Below are experts of layer 5 (counted from 0) of a mixture-of-experts language model. Rows are named router (the router's row for the expert), down (a neuron's output weights, with its number) and show model dimensions 0-191. Each number is 200 + 20 x the weight over its row's rms, rounded and kept within 0 to 999.
After each expert's rows: a language model's description of what the expert responds to. This comes from a sample of Wikipedia text that the model never trained on.

# expert 7
router,230,211,181,219,200,189,213,204,195,213,206,149,204,218,210,185,222,174,188,219,202,188,190,228,199,193,219,230,225,209,189,208,195,201,140,236,196,213,217,231,205,209,212,201,186,196,194,212,245,239,187,206,178,177,197,184,192,180,187,208,235,205,199,187,200,227,239,191,228,220,213,175,173,166,209,221,181,207,204,184,179,205,211,200,198,195,233,210,186,195,170,168,201,213,209,202,195,204,219,183,176,172,203,218,191,219,195,188,148,232,240,175,196,177,216,198,166,198,195,187,151,203,218,222,184,206,200,156,171,146,218,238,206,214,230,205,184,210,217,183,205,218,217,215,203,174,197,177,181,184,172,218,176,248,186,219,198,197,206,213,215,218,218,230,230,199,221,213,232,196,169,195,200,202,183,195,207,179,180,188,202,203,207,225,193,184,191,204,219,219,185,179
down0,181,197,178,197,193,216,210,207,195,208,191,190,225,192,164,227,180,209,213,208,188,187,193,175,177,224,196,187,189,195,231,221,194,188,178,203,213,194,210,205,171,165,191,193,197,183,171,176,170,187,210,192,212,195,200,196,181,195,207,244,187,206,198,158,157,204,204,196,231,213,181,191,211,195,210,204,222,215,178,190,187,215,178,204,185,203,185,206,212,158,224,195,166,196,199,205,238,234,197,166,212,194,219,208,161,238,163,201,230,207,205,227,220,212,216,210,199,222,205,174,191,175,210,189,230,179,166,182,183,190,218,193,203,206,178,251,208,154,188,197,154,198,176,206,223,178,212,222,212,198,202,204,211,177,174,219,237,213,180,205,236,232,191,174,177,203,225,172,257,201,190,223,219,184,173,220,208,215,200,188,207,200,221,194,203,229,227,177,161,181,224,215
down1,206,178,218,196,237,206,209,220,177,238,215,200,182,222,238,192,178,218,186,207,209,176,210,216,182,205,217,179,210,230,204,160,194,211,161,174,235,203,203,215,195,206,198,195,182,197,176,206,228,200,205,214,188,188,174,236,213,162,195,179,174,185,213,212,220,197,213,178,209,192,212,219,208,173,195,189,180,183,186,250,246,206,200,215,204,210,206,209,222,205,216,211,211,213,188,209,186,195,193,200,190,217,209,184,188,190,170,191,230,188,172,178,209,189,190,221,191,169,198,216,238,196,233,188,212,227,224,209,217,162,200,203,213,202,248,184,198,221,187,186,203,208,163,157,190,204,196,234,210,184,188,165,200,167,208,193,190,228,147,185,197,166,238,187,175,239,211,212,222,174,215,230,200,202,225,206,232,202,169,200,211,233,216,200,186,204,219,233,220,193,225,218
down2,182,183,219,169,200,203,184,167,217,198,202,214,195,203,228,214,201,224,198,178,192,189,205,205,200,219,200,210,168,200,182,237,183,204,227,207,226,214,204,183,200,191,198,213,199,157,199,193,222,179,199,234,198,216,196,172,186,190,176,208,227,234,212,191,190,185,227,175,158,203,191,199,179,182,217,217,209,176,211,183,214,190,223,227,208,222,223,191,237,235,220,216,203,203,209,164,227,179,198,199,175,160,184,223,186,197,208,228,219,204,197,183,228,184,202,196,185,205,199,195,221,229,194,190,195,202,247,207,167,162,185,176,178,194,225,206,172,232,195,206,247,192,172,173,178,210,206,214,193,229,188,154,206,204,194,186,194,174,200,224,222,193,172,178,216,180,173,179,218,183,186,188,230,176,218,227,214,179,239,178,218,202,187,192,242,234,202,231,217,246,211,185
down3,226,218,162,240,216,190,231,190,186,232,172,203,215,214,218,218,191,180,232,217,201,208,195,192,214,196,199,221,189,208,197,213,192,191,181,220,228,221,186,200,216,191,203,188,186,201,222,191,175,228,175,193,232,251,188,198,194,185,187,179,207,178,215,172,179,182,221,209,221,187,151,140,187,181,209,196,223,212,193,192,168,206,179,187,229,169,193,229,246,212,189,249,203,186,224,222,192,220,177,193,178,206,192,212,162,196,196,189,178,202,206,222,199,216,215,216,190,194,196,193,200,218,195,211,206,156,196,184,233,209,244,176,202,193,201,188,228,172,208,171,192,211,210,205,184,231,212,194,208,213,185,181,198,222,186,182,220,201,232,214,252,209,196,194,211,183,182,219,229,166,211,200,249,204,207,216,179,192,175,205,211,219,211,199,182,231,221,188,190,163,185,203
Description: The and name pieces. The words The, the and in, plus word-internal pieces like st in Che-st-nut, ouncil, unicip, ly, reen.

# expert 8
router,214,200,193,193,195,229,204,215,158,203,191,179,219,216,215,194,207,198,212,203,191,186,241,204,162,216,207,214,191,146,195,208,183,171,179,211,189,231,216,208,208,228,186,217,207,216,179,188,203,208,214,235,194,195,189,215,183,174,200,196,205,209,200,179,205,225,214,205,185,223,173,206,202,205,174,192,182,170,191,194,178,200,216,191,232,179,220,215,199,220,169,195,202,226,236,225,218,177,257,163,196,165,185,166,193,212,189,207,186,243,201,209,209,231,191,230,198,209,189,165,184,196,228,180,208,237,167,193,189,196,201,196,216,180,248,180,191,230,188,193,160,238,221,213,209,200,200,191,181,172,162,197,179,215,202,192,169,189,217,212,214,232,206,236,228,187,224,191,213,226,178,200,184,217,231,203,199,187,176,202,161,182,197,188,235,174,203,229,204,176,180,186
down0,193,227,237,207,216,194,178,182,235,175,240,189,209,200,198,216,202,191,183,182,206,201,233,171,196,181,189,217,210,193,208,199,232,182,177,209,223,209,211,185,210,209,245,171,193,179,217,169,193,180,198,191,191,190,198,216,175,188,236,207,177,231,201,171,216,178,199,208,218,206,213,204,179,225,157,204,206,193,160,201,185,199,233,198,196,203,183,253,179,205,172,229,196,230,185,227,201,236,222,192,211,188,175,186,214,196,193,189,197,176,182,234,187,241,257,192,209,199,225,207,198,205,189,199,193,211,211,183,174,232,226,182,220,213,248,207,185,185,194,188,180,180,202,179,182,166,192,206,200,170,219,219,207,208,183,194,185,203,242,167,223,223,197,191,194,204,230,182,186,222,240,209,201,214,160,199,223,197,190,186,201,185,211,199,199,209,194,212,206,260,175,201
down1,220,173,171,184,195,148,194,172,181,189,201,176,187,251,198,194,183,212,207,221,203,190,215,227,175,210,236,193,213,217,213,205,212,196,193,235,203,209,197,179,213,168,175,202,243,222,196,154,199,182,205,190,200,214,212,216,209,175,166,195,215,242,164,211,202,176,223,235,202,187,156,170,189,195,184,220,210,190,186,218,225,192,228,170,189,195,201,230,224,183,210,196,197,207,211,202,214,227,209,212,223,183,205,224,218,201,225,206,208,203,169,201,165,225,241,190,203,199,197,185,187,181,195,208,212,177,194,204,192,173,238,224,210,215,234,187,191,221,209,201,172,166,172,207,198,163,177,213,174,221,205,194,229,176,166,169,207,208,202,196,187,171,185,246,179,192,178,205,212,204,205,183,196,210,190,218,241,186,187,180,175,198,207,199,186,190,198,214,204,238,232,185
down2,202,180,217,169,202,212,195,215,210,183,221,215,202,179,223,157,194,195,187,194,209,233,179,187,186,213,213,161,195,232,203,200,173,214,177,217,184,226,206,247,206,235,190,208,255,231,194,226,185,175,206,215,193,186,151,189,156,198,175,206,219,181,208,214,186,212,180,200,193,209,175,199,212,214,188,166,157,189,189,234,177,211,210,209,219,202,184,201,208,210,208,199,231,209,257,199,222,165,183,191,181,238,220,195,197,213,207,208,139,217,186,192,183,189,229,188,178,216,198,190,165,184,205,221,207,184,185,208,224,199,242,220,189,224,192,193,228,199,182,169,174,207,223,197,193,210,236,195,179,195,223,168,184,202,207,171,193,205,201,218,183,210,186,182,202,186,206,190,205,174,205,224,235,168,203,209,191,204,195,175,216,180,207,197,180,199,205,215,163,180,196,227
down3,175,189,235,197,214,210,233,192,200,205,175,149,209,195,206,162,201,234,212,186,203,208,193,200,201,202,168,176,192,209,197,162,241,235,244,208,195,211,205,199,208,197,200,193,172,195,157,211,196,193,167,215,202,234,184,223,202,222,218,185,200,173,206,238,194,199,192,192,188,170,188,215,197,192,179,196,199,197,169,221,200,191,199,221,206,209,205,203,211,232,197,183,200,219,232,220,208,216,200,196,236,192,206,222,237,226,194,229,182,176,201,201,214,201,196,214,254,194,183,191,200,244,203,195,210,181,192,219,214,180,178,192,179,193,197,196,169,200,194,184,183,207,195,185,175,247,205,223,198,205,159,189,159,198,190,205,202,177,192,232,188,185,194,206,250,208,196,252,185,223,190,190,172,191,240,173,222,186,212,179,180,159,232,215,221,230,204,191,198,230,210,210
Description: Punctuation and word endings. Commas, periods, paragraph ends and closing quotes, plus word endings such as -ed, -er, and verbs born, known, based.

# expert 3
router,207,182,190,243,210,195,224,217,185,177,190,223,210,202,194,158,213,165,222,230,164,179,219,238,156,212,227,231,226,194,169,229,202,191,202,238,216,212,165,210,207,224,219,183,198,224,187,198,207,197,211,192,195,174,226,251,227,191,154,173,199,223,224,179,196,219,227,168,213,193,195,197,186,191,220,213,187,188,183,184,210,200,214,190,222,176,220,210,186,186,168,202,191,222,193,202,231,188,197,203,208,191,180,188,194,213,200,191,168,216,189,192,191,227,179,220,155,197,228,204,167,172,191,182,225,214,154,176,201,151,170,189,190,210,233,215,164,216,177,197,196,208,194,186,181,197,212,195,174,202,184,176,210,218,163,184,195,161,204,223,218,200,182,197,195,222,199,163,214,217,195,197,201,168,218,183,199,201,182,212,186,182,208,200,202,178,180,207,199,180,189,202
down0,202,199,201,183,226,175,203,220,152,221,179,192,196,217,191,193,177,212,225,217,215,229,156,204,205,198,171,206,191,184,173,211,165,190,183,178,211,160,220,212,161,196,211,212,166,196,231,206,273,204,186,192,211,169,187,202,211,177,209,226,196,180,197,171,163,228,181,206,208,179,193,202,173,197,224,230,210,213,191,203,174,200,182,193,192,213,168,200,192,195,225,200,223,234,217,218,159,205,184,200,201,173,253,169,209,153,220,197,194,234,194,178,215,219,226,230,215,213,214,202,210,200,215,247,201,225,241,201,238,226,200,210,201,187,209,212,213,227,217,187,207,172,218,194,195,196,216,188,204,201,195,205,204,219,195,215,193,176,203,193,188,213,201,210,217,187,221,192,220,212,188,202,165,238,202,196,222,179,178,168,198,182,197,210,228,194,238,208,201,202,209,196
down1,191,196,202,189,215,189,201,198,200,182,192,179,232,181,213,236,201,186,174,219,175,221,193,176,213,171,223,189,233,197,203,199,180,188,196,196,189,196,217,178,203,188,211,188,234,168,207,197,230,201,213,197,242,200,172,228,205,177,196,227,225,238,179,198,190,208,197,211,212,180,207,177,194,195,214,216,221,171,197,190,175,197,155,216,233,187,238,206,188,212,200,200,178,195,192,199,211,189,220,239,195,141,196,180,191,179,199,236,210,202,192,201,194,231,179,162,214,163,213,208,168,220,216,203,148,196,217,169,188,221,217,224,203,203,202,202,228,184,193,205,209,227,180,245,226,239,195,213,171,210,200,184,187,180,208,207,170,194,201,200,213,218,203,188,205,186,166,195,204,211,229,159,205,253,222,185,167,186,205,183,235,178,199,215,236,175,218,198,173,218,201,211
down2,170,186,204,192,188,223,166,238,192,253,203,204,201,157,202,194,208,223,188,198,188,221,204,222,189,206,190,199,187,208,199,213,199,215,172,195,180,214,189,202,160,241,199,184,180,191,178,221,208,207,223,171,206,181,171,187,182,201,182,194,220,189,190,196,223,199,190,198,173,159,202,187,186,228,209,182,174,227,183,234,173,207,209,219,170,225,199,184,186,174,204,216,225,183,215,187,185,223,156,200,189,206,230,171,184,226,231,197,172,208,181,175,173,218,205,186,172,193,195,167,194,191,163,225,175,206,209,196,215,216,217,214,211,256,176,200,165,182,203,166,204,185,205,216,190,205,197,171,196,205,187,167,243,193,166,153,190,200,196,218,191,198,215,206,161,193,192,206,192,214,215,222,208,183,223,176,174,206,210,231,171,205,226,188,208,219,226,173,180,189,178,202
down3,213,210,197,222,188,178,231,191,224,220,220,229,164,180,180,222,194,204,221,198,245,185,169,206,207,181,201,167,182,176,164,172,189,192,189,195,200,225,224,215,199,202,158,229,177,207,190,170,172,193,182,189,218,172,207,198,190,141,195,201,194,207,193,189,185,158,183,180,264,201,201,197,215,226,190,200,187,168,202,200,212,192,216,165,168,202,207,205,184,229,168,203,189,194,187,215,189,132,237,194,179,201,194,210,203,167,183,191,180,178,194,195,218,203,193,217,229,229,193,215,159,187,199,229,180,242,214,211,210,172,226,199,187,208,202,222,212,195,214,192,200,193,207,223,190,163,190,190,190,202,172,214,156,172,170,188,197,182,162,204,206,200,213,180,182,194,200,205,205,191,208,196,218,219,198,174,204,214,183,173,191,192,184,210,205,237,213,197,201,201,196,189
Description: Copula verbs, table markup. Table pipes and separator rows, list dashes, colons after headers like Year:, and auxiliary verbs such as was, is, were, became.

# expert 9
router,199,183,212,218,210,231,214,215,180,206,162,195,196,198,216,198,258,174,196,217,173,204,194,207,186,215,197,256,228,197,168,232,199,195,171,200,180,227,241,241,227,218,208,171,210,196,192,191,232,189,195,205,198,172,231,224,206,197,183,187,219,203,214,217,176,223,210,162,214,210,214,173,161,185,169,217,178,196,182,201,181,195,205,215,223,222,177,196,172,218,191,198,200,203,202,227,204,218,216,201,198,185,196,178,204,210,205,197,197,232,231,191,176,232,156,226,179,202,197,176,161,195,216,206,240,206,174,214,203,179,172,229,209,239,196,190,204,193,230,155,193,218,202,228,182,181,222,196,185,167,178,199,177,204,176,200,194,162,208,217,204,233,189,198,216,195,208,232,191,201,178,210,190,212,216,182,217,200,209,193,193,206,205,180,186,199,173,210,211,149,211,172
down0,203,192,203,194,209,196,188,205,199,170,230,176,236,210,209,202,217,175,227,195,170,182,213,235,176,228,191,204,182,223,177,173,172,193,204,184,193,183,191,209,207,207,190,244,205,202,195,209,201,193,211,185,151,175,238,199,221,204,186,202,190,232,175,210,181,203,197,226,179,248,192,208,200,205,185,183,209,164,240,241,187,198,212,176,195,194,165,200,226,196,188,187,210,190,215,170,187,219,177,202,173,199,201,197,181,197,160,215,200,184,200,178,196,192,189,197,194,244,186,188,189,186,180,199,207,187,229,204,219,185,196,205,244,193,164,195,173,167,220,244,200,245,158,163,210,202,177,180,155,199,196,218,230,213,182,222,180,176,202,193,187,192,218,202,196,206,206,220,188,182,183,178,217,211,197,181,219,241,212,222,198,223,234,244,214,199,216,194,206,218,229,206
down1,232,179,203,189,191,234,202,216,191,199,212,172,182,193,187,193,210,188,227,168,240,185,238,206,214,199,206,195,228,240,220,239,211,217,240,184,203,196,202,159,211,174,194,185,186,183,204,187,196,216,202,191,207,225,187,200,224,202,175,182,205,221,196,209,194,201,223,162,196,177,220,211,220,197,205,235,170,194,209,215,173,177,217,179,155,212,194,206,194,191,201,210,163,177,210,190,194,184,178,177,195,166,181,189,222,143,212,190,219,220,183,219,194,211,205,222,182,176,190,180,155,184,192,199,207,216,221,206,151,184,229,216,193,206,202,237,202,184,222,197,213,162,176,199,187,215,183,200,192,208,205,183,182,181,190,187,216,204,153,197,233,211,156,214,187,200,204,173,205,227,198,163,198,181,215,184,202,204,214,216,181,196,151,226,194,227,194,235,203,185,229,190
down2,224,204,208,219,241,191,185,210,242,243,190,170,192,216,193,206,205,199,207,198,199,227,244,204,194,206,192,221,195,204,222,201,172,249,197,190,187,211,224,208,212,188,189,201,206,222,205,220,209,162,207,184,235,174,163,190,199,183,162,223,167,219,237,186,175,208,203,169,184,195,214,214,214,196,226,215,180,195,231,185,193,151,238,180,179,212,190,211,178,196,201,185,187,229,190,199,202,193,171,156,191,210,193,182,203,208,186,205,214,167,211,185,175,216,183,209,200,180,202,161,232,188,178,189,184,193,205,193,191,194,201,168,195,197,183,201,212,245,203,208,198,206,213,181,211,211,201,175,183,220,188,211,190,197,221,198,176,225,193,193,195,196,252,180,206,247,172,164,206,171,186,209,195,172,222,224,182,196,155,169,160,215,216,192,210,168,182,198,225,202,195,208
down3,254,220,183,195,195,217,196,223,162,193,220,219,200,189,232,187,200,180,211,203,215,204,210,174,176,232,217,178,203,201,210,191,229,185,185,203,201,172,192,231,188,195,210,265,211,170,238,185,231,165,231,208,191,240,192,225,218,231,195,193,214,177,238,214,207,195,247,164,205,212,207,198,170,221,193,187,208,231,206,204,211,204,187,205,210,202,199,218,171,182,168,223,211,161,165,175,167,184,190,203,207,188,203,185,206,178,199,191,205,211,192,197,216,206,204,197,197,210,217,182,223,201,228,183,213,199,185,177,176,207,177,220,207,190,200,209,197,177,217,204,193,217,187,151,238,183,195,230,191,166,191,207,238,175,210,182,180,206,177,204,198,220,219,174,207,184,219,221,153,224,190,202,226,202,215,214,210,175,228,204,203,203,183,177,215,212,219,172,193,239,187,186
Description: Conjunctions and prepositions. Connecting words like and, to, as, but, until, before, for, by, plus digits and pieces in Thai or Indic text.

# expert 0
router,212,184,173,192,184,204,231,229,156,220,188,156,205,217,186,208,215,186,191,201,198,196,193,231,193,216,242,249,207,174,191,208,186,180,197,195,179,175,196,220,220,197,209,172,203,201,185,179,206,209,239,215,164,179,214,237,222,184,188,175,193,199,211,198,194,223,194,189,220,233,196,150,187,197,188,228,197,191,175,186,172,241,225,223,224,167,251,202,199,178,216,197,216,211,206,176,216,220,180,202,212,184,204,187,201,212,160,184,167,211,202,180,209,195,181,218,191,204,234,215,200,175,205,210,188,217,179,194,188,175,181,189,212,206,213,207,197,203,188,179,192,243,213,194,168,197,207,198,164,199,173,208,179,242,197,211,188,188,211,217,211,217,190,227,212,199,209,163,192,190,198,249,208,167,225,177,189,150,164,208,196,180,211,172,211,192,183,199,176,203,194,179
down0,221,214,229,212,202,176,234,214,193,178,196,209,206,197,184,170,187,204,202,192,208,201,217,202,200,186,193,199,199,223,217,225,202,178,186,156,206,221,224,188,231,188,187,217,217,216,225,153,218,162,220,221,212,194,208,207,200,222,218,177,184,186,209,184,193,208,212,252,197,197,223,177,246,204,225,196,190,222,175,246,174,214,198,226,213,226,219,223,197,230,178,216,196,208,209,179,190,193,201,228,180,229,185,176,199,242,200,170,215,193,183,185,192,201,233,241,189,234,207,205,221,183,213,206,206,210,213,192,179,232,199,206,195,195,171,184,181,192,213,174,224,205,177,213,209,196,220,224,171,245,202,193,208,186,219,189,223,216,210,189,176,227,173,220,212,178,186,146,177,192,182,207,184,221,189,177,224,203,190,239,160,220,188,198,164,175,189,201,173,177,225,212
down1,188,220,220,129,180,217,208,203,203,163,188,177,159,175,205,199,186,218,193,210,216,219,241,207,233,175,203,203,238,189,186,190,184,188,166,190,230,189,178,197,194,185,180,192,203,245,170,195,213,189,191,231,234,216,194,185,220,223,189,209,200,192,206,186,207,212,191,170,176,196,200,142,184,191,204,223,206,214,207,185,203,158,229,202,191,231,215,210,186,186,179,229,194,235,192,217,225,206,206,224,194,207,195,188,172,160,202,257,217,212,192,211,188,192,194,198,198,202,176,181,191,245,217,242,225,195,199,190,179,172,182,195,192,214,197,184,216,160,178,167,224,187,214,220,202,199,170,190,189,173,188,198,241,207,185,180,203,176,219,204,194,235,198,221,233,191,192,179,196,184,194,192,202,188,198,204,222,174,226,201,190,197,222,189,208,214,203,190,212,185,174,206
down2,213,220,185,204,198,192,196,210,228,233,189,196,207,216,198,197,239,177,198,194,190,199,150,196,196,199,217,195,212,208,191,182,191,206,189,207,178,188,216,203,184,187,218,219,220,193,188,198,182,205,192,179,188,179,199,200,194,189,216,171,213,228,211,177,203,214,194,222,176,184,170,226,185,217,189,212,242,201,218,179,205,223,222,227,166,213,211,204,159,194,175,180,200,201,214,174,206,181,189,213,185,207,183,226,214,179,165,211,137,174,206,251,180,174,180,227,227,182,233,220,212,217,192,212,202,236,179,206,232,228,172,209,183,206,233,181,177,203,204,200,186,142,188,173,203,195,180,184,240,213,215,213,216,201,233,195,202,229,205,166,186,207,248,195,206,207,231,195,214,193,239,206,192,201,195,214,185,210,170,236,229,217,193,198,235,182,212,195,159,206,206,184
down3,210,209,251,181,213,199,215,175,232,214,180,187,191,178,212,184,265,200,194,190,207,155,199,183,198,187,166,200,234,184,178,203,176,207,203,190,209,214,209,232,184,211,210,188,222,195,198,239,206,222,172,196,230,197,196,189,187,206,184,168,182,176,206,192,234,207,165,171,165,189,202,219,166,203,210,195,194,210,190,206,225,209,211,202,176,228,184,194,198,194,227,177,199,207,218,191,209,211,200,199,183,198,217,180,194,199,203,189,207,188,201,231,187,171,171,205,243,206,221,207,172,198,191,221,219,241,211,189,220,193,166,203,191,220,200,199,227,178,211,249,212,185,199,197,213,191,175,148,191,182,200,193,171,220,252,212,187,211,190,172,222,208,224,197,228,205,201,212,172,189,224,227,204,224,227,194,235,231,187,200,203,210,181,181,237,184,195,176,199,166,166,189
Description: Mid-name syllables, function words. Inner pieces of place and personal names such as Castle-blayney, Port-laoise, Ars-ache, plus common function words like the, of, in, November.

# expert 2
router,197,170,188,203,196,239,199,244,183,227,194,172,179,225,200,173,211,172,185,193,183,198,208,214,197,223,218,208,218,173,181,252,204,192,179,184,166,225,191,207,208,212,218,202,194,210,199,195,218,243,214,214,217,168,219,245,259,174,189,171,194,227,198,204,198,206,192,185,209,218,193,167,208,181,219,216,189,193,175,167,171,208,215,198,212,171,218,192,189,191,176,176,193,221,209,197,242,191,195,195,175,182,182,181,200,197,186,203,181,198,213,199,193,177,181,237,210,181,236,188,206,173,229,197,210,189,201,189,188,219,171,226,186,217,251,162,199,226,227,182,176,214,238,209,161,186,200,199,174,202,166,181,157,231,175,186,182,177,212,204,187,219,183,207,203,176,232,212,201,190,212,227,201,200,212,201,201,188,218,194,184,196,215,227,215,169,192,209,207,184,185,185
down0,178,216,215,217,176,169,242,214,189,208,204,189,195,199,183,226,170,222,209,200,258,223,205,188,193,191,219,177,204,182,186,177,238,212,184,220,197,173,199,203,184,183,190,197,191,168,224,220,201,184,190,201,189,174,239,212,177,234,204,181,227,197,239,172,193,200,182,195,159,182,197,203,170,219,154,190,192,189,186,177,189,215,230,219,190,164,194,221,199,216,165,205,192,187,186,229,208,209,222,201,212,238,248,214,233,196,198,205,218,163,200,209,192,182,204,201,208,201,198,215,241,205,175,206,216,196,198,202,245,191,210,168,231,193,154,202,224,191,178,197,220,224,203,217,240,184,189,206,226,189,204,224,180,212,204,203,196,217,204,193,180,175,224,233,199,176,201,203,179,207,202,192,208,185,192,149,164,218,180,187,203,187,195,174,233,195,184,188,220,205,206,177
down1,162,170,175,197,195,196,225,208,175,199,176,183,218,215,239,213,213,192,206,207,197,217,180,186,243,211,199,235,211,202,149,169,170,200,191,174,222,199,231,211,201,213,199,216,208,192,213,178,211,180,216,175,190,197,195,204,204,190,217,185,199,217,206,220,200,189,177,190,226,171,201,236,185,179,202,228,222,215,183,193,154,213,215,219,173,203,219,204,170,189,222,241,233,188,175,187,213,204,190,184,225,192,204,222,217,197,193,218,191,223,205,226,186,184,208,194,198,193,206,185,199,179,196,211,195,175,191,214,135,212,211,187,220,220,188,195,193,196,229,171,179,196,214,222,188,221,181,194,204,182,166,245,191,235,216,207,194,184,183,188,216,192,211,166,151,213,208,205,181,208,236,240,240,234,241,216,215,183,187,214,240,208,189,191,209,228,194,184,178,201,186,179
down2,237,207,227,240,168,195,177,245,208,217,187,181,189,217,225,203,215,197,189,171,229,210,208,195,228,233,160,232,204,206,229,209,221,185,177,210,196,189,196,234,209,179,201,202,231,224,190,199,189,219,202,182,205,211,236,205,198,198,198,187,202,156,208,200,221,184,155,199,221,207,169,193,181,230,222,185,203,175,203,193,191,197,185,182,208,190,234,166,159,199,206,225,195,198,201,175,222,203,206,167,211,185,233,175,197,174,179,163,211,198,200,218,204,194,201,195,192,206,214,200,198,211,216,195,227,185,208,205,107,219,205,170,179,232,192,178,189,193,178,228,185,193,190,200,228,200,186,212,214,198,223,226,191,172,200,219,195,183,237,179,188,210,182,208,185,203,206,203,178,180,216,197,187,222,209,180,212,186,213,203,220,214,173,237,234,181,205,221,196,224,217,208
down3,172,227,190,177,228,225,207,199,198,183,205,227,190,207,200,219,205,191,189,179,207,200,195,218,227,173,201,200,193,187,191,201,156,181,219,186,199,221,207,182,186,180,198,156,148,205,202,175,155,212,180,202,188,213,182,191,236,174,178,237,184,169,192,166,206,195,194,164,187,169,187,224,213,181,210,236,179,208,228,209,185,176,202,191,191,214,181,210,196,201,215,190,203,180,166,204,213,218,170,202,185,222,227,163,181,181,186,199,194,207,206,207,201,210,220,211,164,175,188,209,190,206,169,181,210,188,181,210,156,189,205,200,173,232,181,195,172,223,203,201,210,185,185,200,228,181,196,242,234,200,184,186,195,206,239,180,175,174,194,211,248,182,209,228,175,210,200,186,215,201,220,211,208,223,164,206,219,202,198,235,205,212,185,243,231,208,212,205,196,191,219,252
Description: Capitalized word starts. Capital initials and the pieces right after them that begin names, months and words (J-u-ly, J-our-nal, Rich-ardson), plus pronouns, colons and commas.

# expert 6
router,215,177,197,215,198,207,217,208,171,185,198,189,172,209,236,145,218,203,215,223,180,184,227,223,173,213,173,213,238,189,177,219,202,184,178,207,203,220,201,219,213,197,188,196,196,207,173,206,210,199,196,211,202,212,247,193,192,190,169,180,215,224,236,169,198,235,222,191,238,229,170,184,203,201,182,214,182,188,217,157,186,186,218,210,220,156,195,194,166,225,175,154,192,231,197,212,211,200,208,185,210,183,198,169,210,238,184,190,191,198,233,187,168,222,186,212,169,233,204,176,198,209,223,195,210,219,182,177,186,196,189,212,210,242,227,176,194,216,240,203,170,209,225,225,189,186,178,195,178,175,188,178,200,222,181,176,202,201,224,204,178,216,184,217,200,213,183,203,234,232,196,233,195,202,214,175,218,211,189,205,201,189,225,216,222,170,197,188,226,174,175,196
down0,214,188,217,193,242,184,195,186,223,220,211,212,195,210,220,205,202,221,194,195,203,161,191,217,179,237,231,216,159,211,188,214,240,180,200,183,188,230,191,212,208,228,229,183,219,221,206,214,177,172,208,190,188,233,193,181,212,188,234,211,175,174,226,216,204,210,188,182,195,175,203,193,173,237,238,172,200,193,187,205,222,196,226,196,203,195,182,202,212,206,204,229,191,202,191,205,202,210,186,168,228,223,191,159,198,175,201,179,213,213,206,195,234,179,202,214,209,194,217,186,195,215,267,187,160,215,221,200,191,192,209,194,176,183,189,208,213,208,179,130,176,174,203,216,198,206,189,212,219,186,209,184,187,184,205,255,174,194,184,220,219,153,225,203,238,215,240,181,202,230,185,177,196,212,180,203,195,210,238,189,187,200,205,191,170,191,192,215,199,182,190,199
down1,196,193,162,213,176,205,179,192,191,154,200,198,205,175,200,171,191,207,190,213,172,190,213,201,202,217,204,176,226,208,207,216,189,205,215,223,208,202,178,230,208,208,171,204,163,190,192,185,186,210,222,197,191,233,190,166,190,193,183,198,178,142,169,216,211,212,190,161,177,222,200,232,190,209,254,216,217,201,226,213,147,232,180,203,195,211,188,188,205,198,195,214,191,224,191,191,228,228,170,243,202,196,197,202,242,232,201,186,148,201,217,205,212,213,187,201,174,244,231,206,213,191,181,202,176,179,155,205,210,201,209,185,212,182,218,206,194,164,237,180,222,197,176,153,222,210,215,202,186,218,195,224,167,197,212,176,213,207,221,212,193,229,220,190,199,203,186,183,218,183,169,186,203,217,208,199,200,193,194,204,217,201,205,228,205,176,169,215,176,231,197,204
down2,219,210,233,199,234,204,215,207,156,209,215,226,209,210,204,221,240,272,199,210,186,206,221,217,191,213,212,210,195,204,170,227,207,176,152,232,190,158,180,202,206,177,225,219,214,240,184,191,194,195,238,189,180,196,196,180,204,181,215,175,227,181,189,197,169,214,195,234,162,202,230,217,211,209,180,221,202,193,196,244,194,189,172,185,198,206,194,204,202,186,216,199,188,191,211,219,175,206,187,184,191,230,231,232,203,188,188,181,198,199,186,202,218,212,193,201,196,166,226,193,203,203,220,212,197,189,189,165,200,182,199,206,186,212,211,202,174,208,213,140,237,225,238,200,200,189,221,214,191,214,212,195,169,181,225,207,188,187,172,219,216,214,176,208,226,203,212,224,227,185,177,142,186,218,197,213,158,199,214,184,199,188,215,191,199,210,212,206,219,207,228,194
down3,192,204,212,217,201,205,187,220,218,230,192,183,232,211,200,222,178,230,208,172,182,228,205,201,189,167,207,225,169,207,202,222,198,196,196,195,209,185,177,197,209,179,165,185,196,222,180,216,171,222,216,203,195,200,182,207,193,198,204,196,191,232,179,209,193,214,208,195,212,203,194,204,204,200,191,182,224,203,179,261,194,232,183,157,177,238,193,160,238,147,210,212,209,194,201,230,210,213,192,213,205,202,159,213,191,159,169,211,186,191,180,211,220,209,198,218,190,185,223,224,161,208,204,180,198,197,222,192,185,275,222,159,196,204,220,205,190,210,190,189,220,195,217,192,195,202,152,182,223,217,193,213,237,230,156,174,192,182,206,179,181,218,203,207,187,202,212,234,230,211,198,200,177,205,229,173,170,193,197,204,181,221,205,185,204,225,187,216,209,220,170,192
Description: Word-initial pieces. Opening pieces of words after a space, quote or heading, such as sub, att, contin, See in See also, arg-uably, p-ut.